config = dict(
    n_experts=40,
    d_shared_expert=0,
    balance_bias=False,
    init_std_router=0.0375,
    norm_eps=1e-05,
    qk_norm=True,
    attn_scale=0.263,
    init_std_down=0.0,
)
Below are experts of layer 7 (counted from 0) of a mixture-of-experts language model. Rows are named router (the router's row for the expert), gate (a neuron's input weights, with its number), up (a neuron's input weights, with its number), down (a neuron's output weights, with its number) and show model dimensions 0-95. Each number is 128 + 32 x the weight over its row's rms, rounded and kept within 0 to 255. Numbers have three digits each.
After each expert's rows: "comes after" lists some tokens at least twice as common just before its tokens as in all text. This comes from a sample of Wikipedia text that the model never trained on. Tokens count by the router's weight.

# expert 22
router:129120158172086114131106071114126070151115140143150117086137101101165105139089131070110149082090120127130157139081150128156152100083121141155134094065154161146137142084123165152070069123097141178172141094103167096079111054112105106156158158075113105122123158126119110054086145187172095167
gate3:160082128102177099114117144129128144115135133144166130153127084131097166047129139167141078115173152122154116059169094099168125196086115127084195094120128088076120146101107152204097123094144178138185116096151146137136059126124155136133121105145160149169143074113089177153123154089128121175
up3:191171148141087187135155132134112083128143129089134102080126084083168121077136163155188093055118117166111110128119086115147198114132176160092128095101114070116179177130078148149126106139145151129106113178109120141155185111125125094131128086060110118081191155187114112116121095139127117105
down3:157086183105095075156131093133145165183147083111116155073121124131130072170128161098133134081169150190121083104071145090081133085132143167124165141154178156141124139138094117080156133113150107033081126137126158118118142135112134147192138084132128175158067158143124109106119114070138078117
comes after: ",", " |", " of", " the", " and", ":"

# expert 33
router:160174078170186171152155137111102138096129140165178131107110076114066139074143096162116070168172123150093153156124193151133155174112138145151148101146150133115129051112065156099118130175141170112134203121149132107097142106138088121163081123117121085155132137179078174146160101130094103107
gate3:090150113106111167115091161094161214166128151162095142090154173113153179136099147135084083082153123129092148160142154117160119142174146090136073134126110167144074152105083079116038112131131113125057108081179137145125133186157087162124140125171150138148092131124175149127181103088120121141
up3:178141134144182074064114082121092142114102124164140105138077113168120096070122124092097129122071089139099140095181099176103162060073120134095149160101166153051170150122150174125148149096171138170129154132133146085130119141099115143099087144148140129083163107123165149126108138201158151182
down3:101054121127081126168093049111152139122126141101153117067124139145125173137132123113089135111163116094137107167112116120140134114148085036125146140122028129119131156118159110161115139083094142140119066110153101152082093142155140171160171134116178146098143081155172099173138087080077093099
comes after: ",", " a", " the", " and", " with", " of"

# expert 15
router:129173115154153114144153083067153187108155112124138117116134110158121111063142166174173082146125089132099152090212144093151111172119139152094139100168117144137165136123112072159172165116208140107128172193162086111158151130148100085140139121172156143084139134176145122170168092081078117125
gate5:097188120118169109144088119053108153136100122128117109170061120191096146159102109077092132148155143140132112127135168132086059167106129134127095151114147043159109182118114103107096096082110106105142093089169123118131094120117117053164158097172103087124098128106074095114145176177086131110
up5:168061134159092161096146127225121108123122112143206146134136140127166106134114146108157138078102160123121154081100090113213174139151145115124114115094067195121131067154139187158162125161135151131106148167081137123123171146127152188091136110102150177111166139090121160152099123112152095159
down5:170195098085144079097138165073200145136145155125091154135177163148142085147120089106085106109128088122131092151133100115068104137131149128107183139141179081088176128121125094113102088135114097119086154138145060181118065112073182099127091077121104160139141123121171142159151145111175141159
comes after: " of", " in", " to", " for", " with", " as"

# expert 8
router:097106147182128152107133086095143112154135136141144136083151164148172117159122130082152176093114151151117189129114147156137092127087101110174138100059137101104150092099114146186149061107086170221163195101103153101072094087138164130140163088149094129119120125078110118082079154138166114124
gate10:148110145183112127081093128145091132121161122123045102100129174200128147128167128109179125144130091150122156103165095089047114145131102106097071126125080121104074070084130112109111170130138187139088165180113150118113127151076113163122143115132086095094099092124155124188090147070165123160
up10:152125119094130102158138152088127100104055092164180169148123175082140153073102114130059083111144196106128130108118134109217198104131175092141134173101090152170128094124110112163116069111162083129083147110119103115136141089120138125157144159139181133103139124134072101084100165163164147139
down10:110154113132091088148173157101095148139068184093093132075075158106113047109037120122115106158151105070084107084118115066123081137133133137145157136140118101136059166124098096076079100107105115084139141127209156136120119133126114121140085154123177110132110153172134121115170137137135111087
comes after: " the", " The", "'s", " his", "The", "ian"

# expert 0
router:125120159169090115133102072113129067153118139145150117084138100105166107139089133069108149083091118126129155138080145130157151095085123139157128095067152162147137146086123165150073066124096143175177142096103167098080109057111103110157160153075110106120126161125116107054086144188175095169
gate28:114135140103117144146162156090133100084124106169106046141182104159149149163151139101115113150129101137131142106169125137124057163144125096106113106132082059107211121161176124101137090156071169170147094140198189118149149122136108107112107141138102094084163119204098108163115130062127164121
up28:163107118168152079137081131170147117224133176151077125085146076138092153116134134147090143100169166145105142142201093131122074121082126153121158190198143127130135167160142131116129159076147112105100115111142132202105171150107134120134120120120103109067196155151157164102128075151144114103
down28:105101166119090152121136220110126095097173141168125133138078103093154111126084099137089161115108097092082124136152175158086177093198132078173115120108156099157107094120067115130104131068140130157064143140148141160105162101071210128125168171144121145158131115132080127151136143112069139122
comes after: " ", " |", "0", "%", " JPL", "n"

# expert 27
router:155127141082133155141148127158179099126102137114109104186139150113166089142100105066088117104166150119112102133098122070065164106176158160107082151125124066129152129104113119106127146106133085073171110164130077122102108138169157189129096059171212129090075120151144146147126079163129167087
gate11:108113158116089147159155156132135114146107147118146185112073149188183110044152144114145058104148124139174142083141173103159087172101117197066102089119174131124115129119105113095162165103111148141163141167145129152110143123156118136052127121109157090139133085069127123141117158124040083122
up11:118099121158168089166161130128131126073149096130128143145188132115152081203095132130137184096180111115100205112130061097227123126150115117134154199190131147122164121129141132190111094123117111123153139121176143114103124100113145104076132140106110169084090185149149079152138143128113168101
down11:087103180131138093074144166118103169072096141049122144111086178126124105116093134138085105104132167113123170134105093157156131065160148110149145093085141151147136113103118183101105169118216171135142123117122125083097098060113166131092126123098099149132172177167098180095104111090127184127
comes after: " S", " N", " M", " K", " I", " Z"

# expert 26
router:129074126136139115101083166086088179164135168115044129124103161181136196151150142145098098147121120102125123104129120143150168166118158121120187174159090173140185152142088149159189126086167167119121150112082079095105135138086120135108105114154092093080091154161174180112179099141142153088
gate10:141139103132128144153096105089199111089124102096144097128123143120144095159080189149160164192157131096094153114140159111079151089093193091133078135145125172141148105140113153162118121082119151098115174125102079155102129140105076115190132129038146076186109093180109118128128181132179157139
up10:084142128121168220109083088120135088130120140068097085123156142073161155147102164111178108139139125184095095104086145110053150125148165116127158134126186128111119138136166161135143144114174181155099182107182130120075159147134129155115103091054102067120095158147100146119138099154169144103
down10:134124117085121104119132101141146140140125096117115054112135135151127125112149108144075127154135127110173119105076116176215066150131143126085125169051087144145145120127088145073148068129145091154166140139029109123178125133101071076159151152131163149136121128128162152092085171109112111199
comes after: " |\n", ")", "\n", ".\n\n", " |\n\n", " Team"

# expert 29
router:123116158172087114134101072112128068151116138142150116083135100102164104138087135073109148082092119127132156138082149127161146097085121143161129094064153161147137145084124161147075066124093144179176145096105167097080106058111106106157158156078110107125126159121115109054086146187172096169
gate3:184110127107169140125080133106132123195101130125084085083123154147147114127089120151151118092205154150194131119135154123091135117089125167024116132101071154124161059124120132058130121113188156106099102127158111155079108157169161129144105096119130161105109098124134042117131136146150109098
up3:125174142124092143142108202114176097134149112081183114103113166113141103127108134125173101122138080109132126133107166070148185073121136126133092089148118153211106084148124097170105172110100153135152093128128123100148110104092119198117125183126140088147102110116161140155118162087085137242
down3:124130149099132136170096139102151178132114141106159172162140157110073168166128103121121071140117147126116169139067110191173170173133111127167121138170146116149120206140175038165092090125127149132171151137106123170117159119051162111138162144109145136118119143156157157101037134083162139163
comes after: "1", " |", "2", "9", "8", " Route"

# expert 38
router:152134137148158125158112109150162224128122150106081116145105101102155087118148132125183103170132164153218145096138096124105121125143133091164091137142126103142136153152131062160176189138129110176104127110115143130188151153181184126142152142098140160071162038088128113100084150138075117151
gate9:066097164053102133102103133115137161127133097120135126153192162090086146154141143169072130139131135146173119068118093096102185090101119082096078159162133134134083102131106166119137133150095067172073143108133095119113154144120091157158131182187130149118145172174077072106123156146127147190
up9:106167149164131050142130123069158109158187104150120099131081149141164130156099176113189157110124054129083166121115122141126064108131114161155154132148123078090158186135067149100144124163136146086129163127124089092116103072127109099210162152110159135114136129116138096109194135121083118077
down9:129109177156102173073117141108141066121104144147075136069093171137132140105120109068110124120164120085114176146089106127191102130111173117116159125122110092112199129032114111148143112172212146145115128123099103115105109139129119101119126059167123131055140128076125138114120137097074138077
comes after: "|", " in", " |", ",", " October", " March"

# expert 34
router:114107180128079093137138075157128087155148117099130104104102066098172120145088150103161121085119135154066136157130121139167127116070114141126103101066118183132121149084138148181053112156091118146185166052104173066119097103124094088147137126106139143094150155163113144075101151156182113158
gate5:101142146197134181126108140172123177120156137133099124082120152133139094101145138082134041176172090109151131149155155135100128145162174164164174108163061144111153104138175116166082111177120083138128090119090118094171093187082115144126118147109095125161094109074084156150128152181104109184
up5:139172124082163130166168087130173143129158113115141072168163165159136111163102117110126118109151124157125124111155102124133120061162084066137111126056137104103116091168166130036089126044146184129075137147088096125102149139129148082178074109155136099143099145143166144123156122136062143121
down5:127184067131131125155116098130155099119144077103143148129116153111136124156087142067103060110118159178170170155148152201201124084182063124142163048174171112135136118133115136185112087127122152158093109086144137067141148165122127130126116144166117127113142111137126087073147146115176165165
comes after: " ", " of", ":", " and", "i", ";"

# expert 17
router:104088164069107132094098054157160092124179131159136139161076096100144132131149102143165171100127171165115178129137116101174144079127113126106123118092175169104120141081120171165082086092091071155175162129091128173122130080093133132171176138124122104100163087080137137069087134160153086157
gate8:188140153057097117141127122148186165137133133137104160131152115094148137158171148136132128100108141166130168118172183121157158139120150213102152133195190139141181093118136147157188110132122102121128218187164139147090103168129151144095124146162108123203173110120140169157105146138075122152
up8:115093139130095154132110114153164089145175077063219160160141104057092108129126219094091142142074147174163089114134157134141135139091136113111112130117088172151153125097165122084111107090139165176149046072151144137160128130143086141120129080094135089132100155142137112112153110125108177113
down8:141120120134077173137226101129132179113163122135151114131183089102088136083136118151128132114109160121090059144132138136184062173094092175085074127178092148133161108110155152119081162132116130088072149136116109098165186154123133083172093099110143122121121138199140172104110155141114173113
comes after: " |", "2", " (", "\""

# expert 39
router:116125129160086166131105072124107070165142140129091116094162123087152094124072139115127092093112056103183137149097146091135117100077131134138125068072117158155156127137123154163088074126106157220198150126124135089086086067121122094105144166078131114119143120152134085071102136175150136135
gate25:106143135107149068115145156078126182165157121110125119119175115106113108064159159116201214084105123163116131090134119093097100158090193095075107098109112085141151104161141180161118169108117171162162108097125081123095107180180155125112098096093181132126094137091148130127152142078123159158
up25:167133102115107081113065094085130077153164086134118102152133154133117151099121185085187184121151103117148118160134123158158132138132115116103101126075081117149095055119087184165122165126164136171074093119117095153178160139159119142165112094139089140170102158150068168194081155102123167096
down25:137121132056075132143168132111113075126131100103141123156134087130124122094107153176107104138206134139145185149071115102168159148122198163147099155120123127166072115184114154149123091164082116114072099130173173111205153073141126147121136099145117119166143099129098121166063136124130170062
comes after: ".", "=", ",", " John", "a", "ie"

# expert 19
router:123084161140091120114097120148104092132144143120161115130124096114119149160105089059112167100089108147152184132105172138170181097091132103168161099070147173108187107070144158165126059130095134158130167114102168117123135075097087116146171167051155155112101123115121115067084163186153102144
gate28:130088141182171177105127162090139207139105131141086129131148095129130151138148074073181109081159094115101147141127151105173173138126099127090164090204087120144089123155152172132140119132158085091174184105143160086136083134142181152166103172086175132123083098102146147141119076165151160122
up28:100088166183126133104127136182178156120177143156108135185109157177176172150112106131185106100085078115115164123130087076149173117127112090115201100128116134128044160176133150164125093087120131123161188140121102150114140152176125131171076163113129126087115100109175133150106095132170125074
down28:124095131129138176080105137193130174138088132076084142159091175113155114199142168070132115119111063112131155141172131100121126168085106164097151097178123083094131131052087104152104122093133119137121160136154140143084123164134158110110122148104111143091213138109160182127097170156176141075
comes after: " ", " $", ";", "_{", ":", "}"

# expert 3
router:122156104097135118128122153141089160108131088137109132138168141154126092040145147184135169119127116140166082160139156158100174078170153135083180186158152188131097147147146164099132096157114116155187114131149168086111111176202185065126109118145093156097102059135139120117171126088130083131
gate8:125153138131172168170152167186122182119093110158141174154145140109108097094193142130172076126102140116187137121164167094109147127111121145117121089163176088169084120191175174129107125159104144118140142158152185131129165166155112172160130141130093121112130051187168162139176165167174088114
up8:089106100144146125118145149176104171122100117160103075066178150150114095139132112126117137175103151130167150133164172088078083136129190129152154117158122159185146165172141152098160123161143101153078104216136160101147150185112178144093146136172165088113066071153138100090157136116164152096
down8:078116143206153146124200088137071078143115193149189124118118076120159116131104101092133135132174077166144088134168129130121163167147116200175098139174119126103131140085141155130157151110136146134089124150141129078141141107097111129160148121162129105085013178102149094118148146110114125131
comes after: " the", " a", " and", " to", " was", " his"

# expert 18
router:111101133153107141150138090093130159185115164134067092147144107126159160061142088068178151136087144112190119128096108130167161068139133166163123183102148161101098123105171107154145154085100105101121153183114178121129131068128170096179125109110084182093188169150114156092106141140179116149
gate9:179142127218117136127131167158166185144101171150107106165110151105050124103161112119141192156180116106174150117132140094177135133129116112096128169123134153140103149117110136173148118172096086178145050167127138127148105196136106120154137141135126142194176151104130141114099147116112210073
up9:132172114115169119073201135100048118103114115115127109116149139123140176136145170138099096102107115087112101143107126093135171143162157107071104138138112114088090087067130111078117137060096140074088162096165163175155132101190135128179098142089107117136092168159109156088167168078095146091
down9:112061139188129147182192152112139129124142178143106121130176140157145149099142107143117119086068114163159093139103122172086144147145118089160074200095175137129162097110095111144181072065125123139095090085178141107125178113133129140135137094110118093060102081120112071162121166109126083139
comes after: "0", "1", "9", "2", "3", "8"

# expert 31
router:150055185086191108109108111138104117157094137108131092152134099099143144154086058126114129113159160185072141135119159125139164143119154155104060183113116119108148137136187088183095135122153113094150186113127116181149114145089185086161097115166167153110167176093175129115135125194130143119
gate11:165082126174176142160126114137181105159149132160145096106101076074059118133124119145150133137153068141134134094138114148107078094122141147103091164191109115123144111188119150151090146166172160129087139146171096173125204134143117140122052141097143140034183139129131141124095152098126169170
up11:055126147081082123101174141126071149092130105094125144118102175167165162131095145113107146164069160087136141132110108154124130135115124138174134132087138126067117097114106119118161118112132085083158112113070129087172047110181146129110164192125142092186148104148091108112196128167145056151
down11:089115139144130100154079109099104128104124099109097141163133101142147168161163068051130104073119147041174093083113096079072106102097153053158156127186122129130152157130109146071088134143124125064152131146139116117169159150113132128164153155154164094090086139148105081099161137085125169154
comes after: " (", " ", "O", " U", "S", "U"

# expert 5
router:141103136068167172105194158165106110109088102050107081124128095172158144098121068181144131182148077130110113137083169172137161180093112137127085112146139125088102188145131102177122169155149124162153171127118141146120181165092127114100121071136088108135149136085144094137146128063086136102
gate10:099123128055127149113084146128083175185162086117183139137091132077150134162103081149218109176138136131094124082178088097112161078128123105152074075077124125136141138140139122166112164151136166162157141135132132164178169103148194132137131116086137169106108115105148117116169076162076118159
up10:202126091094102171101102100143141117149127126149094134103123113144107119131174164167055141182090127144113092111068147137180200085176147087132168140130109112194145159128074132106114127146063096102094127116161113105061095132095107155086165145176168151106116137129124148184155109147133183153
down10:157075136061113112104144096093097105159211137095134157144053103130148168182150127079135079157145134111083136062186067106164144080110100127146139118105137171160137126093145139186138169133103192110106136108094153132086143094124154122180123116129138178195130139077100134129143098108149114124
comes after: "==", " (", " \"", "===", ".\n\n", "\n\n"

# expert 32
router:098151155164128100096121124136124111151094080082104126130143110149188155146132089120110158090099151110117171151102169152152108144095150102136138066044146107107124126109145195084077084105117132144173189118074178108074160086092096095126159167090108124099112155113141132057089151155173096178
gate13:136149162123129148095145206106110090146149201146071255112118135090114109096149119106149114114137126148110162124130123124112109133074197116194175119128095144138149122131106113095117090095086111107168136113074120099128145144113104083097106132145093166161121170125104128205123088121102104091
up13:095075027148111116144155064130110119143096100130089054151112130162126116164103118086127144064097136093137102134133151098193098127138070156090079131144169154089103159141147101123105160171115183172087080137183118176185179119106093145101077140126125111096146140133094121135158125118146124132
down13:150171109131116143105108103179167161174053105156080102144100150171080110129091156108073099181147091134123097112130079123120117102116132170113063127152170191113126127141120126141077186162119135145187142158148133143087096099131090123166164154092053113071103129170125105185131087125130154167
comes after: "\n", " |", ")\n", ".\n", "\n\n", " |\n"

# expert 25
router:104108086126173123063113140171047167120082157114119099073149164090104185139098117155129145117106126169112098118171092118069140166142145115091085081135152097153122062148132082136123174095216141105167139132130095134171125132103194112147142131115133151162195136121163096078150150162117128133
gate8:132155134115143162151124121120139131117094118126181122111142139115151191060105181105139186111080110154152156115161075113088162097189146189114147124151181138156159120073139086142124100081125153105130161150170133125101129104172148186192017150172128137111126087097115121065111120134098137117
up8:066138087081187154124149117162130125040117135112089115082175119150130163144108119125146136093157140092161198085181171069103150166201113080158113120141117170106147125130150123138174158107097210153097135193129189105151149134132114128130126127146128144162148101124128178098127099179158119125
down8:122097088162145097169093185143193097136160121123055105173083166124145112130148112120177139182110140129163129116159161120168160104180168174209144135088082137101096132130104136114168113140090120120084111090077101110090125084136133148152157096162143172148080115161062115192096134108151104127
comes after: "-", "\n", ":", " •", "\n\n", ")\n"

# expert 16
router:121118181167118118116114092117131099128114162144128088093175102099176159143138103074088157098103106129148149136094136145115134069084171143167159120074177172117140150079113154131094081093085187155175128083100183119107077072100095115151152157061116121122133167107147105061107150172160111173
gate8:150130131107194182127119183121158198158132161155131137141115167140137140123168105147129126125149146116145153112146198146125154148116215089126101178071081122102121109114088168117112130175132125094106150194130144124074112221115175163129119173087112095178098094113151085117123108108127161069
up8:109116144094117105167120167091133127113150105171127188051133140091118191146094153160082127111162081087134166167070167112068178100126112127198105095147128111154132119112093104123177188103152095113120132096104109128117088147130175165081193160118078144117161151106144150169130067095145139157
down8:123129125103141106232133117143149165112179092238085168147063086095117162138073105076164133117109112178161154138131158113107097125166147162095129132139086125082121158152135119082135126157093121164139128127132125064162129104077099117079066132121111117152079098179118153116129131127149135162
comes after: " |", " ", ";", "|", " ·", "ing"

# expert 14
router:184076135114154134062169179098135187188134146110063168125119142108138136058132087133103111134106151147157162163115141079160163098145082169145128126167149106108121146200103138090159114135125163101165127091129151147170120081109101134087055112148118164129087069167122150178162130091146112155
gate8:098151143112137085194178130138097164182136144189170092136101095106164154102127143172105162121136145111163112122156150130128160132095093207107111147118041147153151124105105129134110109105179100078110103085141188157168125140185129173161091095083113078121141091110093135132140117037111127133
up8:128135130126133094188226116118141162141174147124139096148065156115168118123132124154121128107173090110130091191165152136099112145105158157134160110150098105155120094170075138107105131114168095086106116041180176119106078143156108112191134112125129118104167103155091120148162181044167126141
down8:189156132151117120140117153144157123106173128125132131102097117123092077149108123164136113196165131167085098132147123126158073058063122110105121111073170149066130075138088124139092068123105103125131087082083116064080208132108081102112144120129066152145099149166176119111118105137124126175
comes after: ".", "0", "5", "3", "2", "4"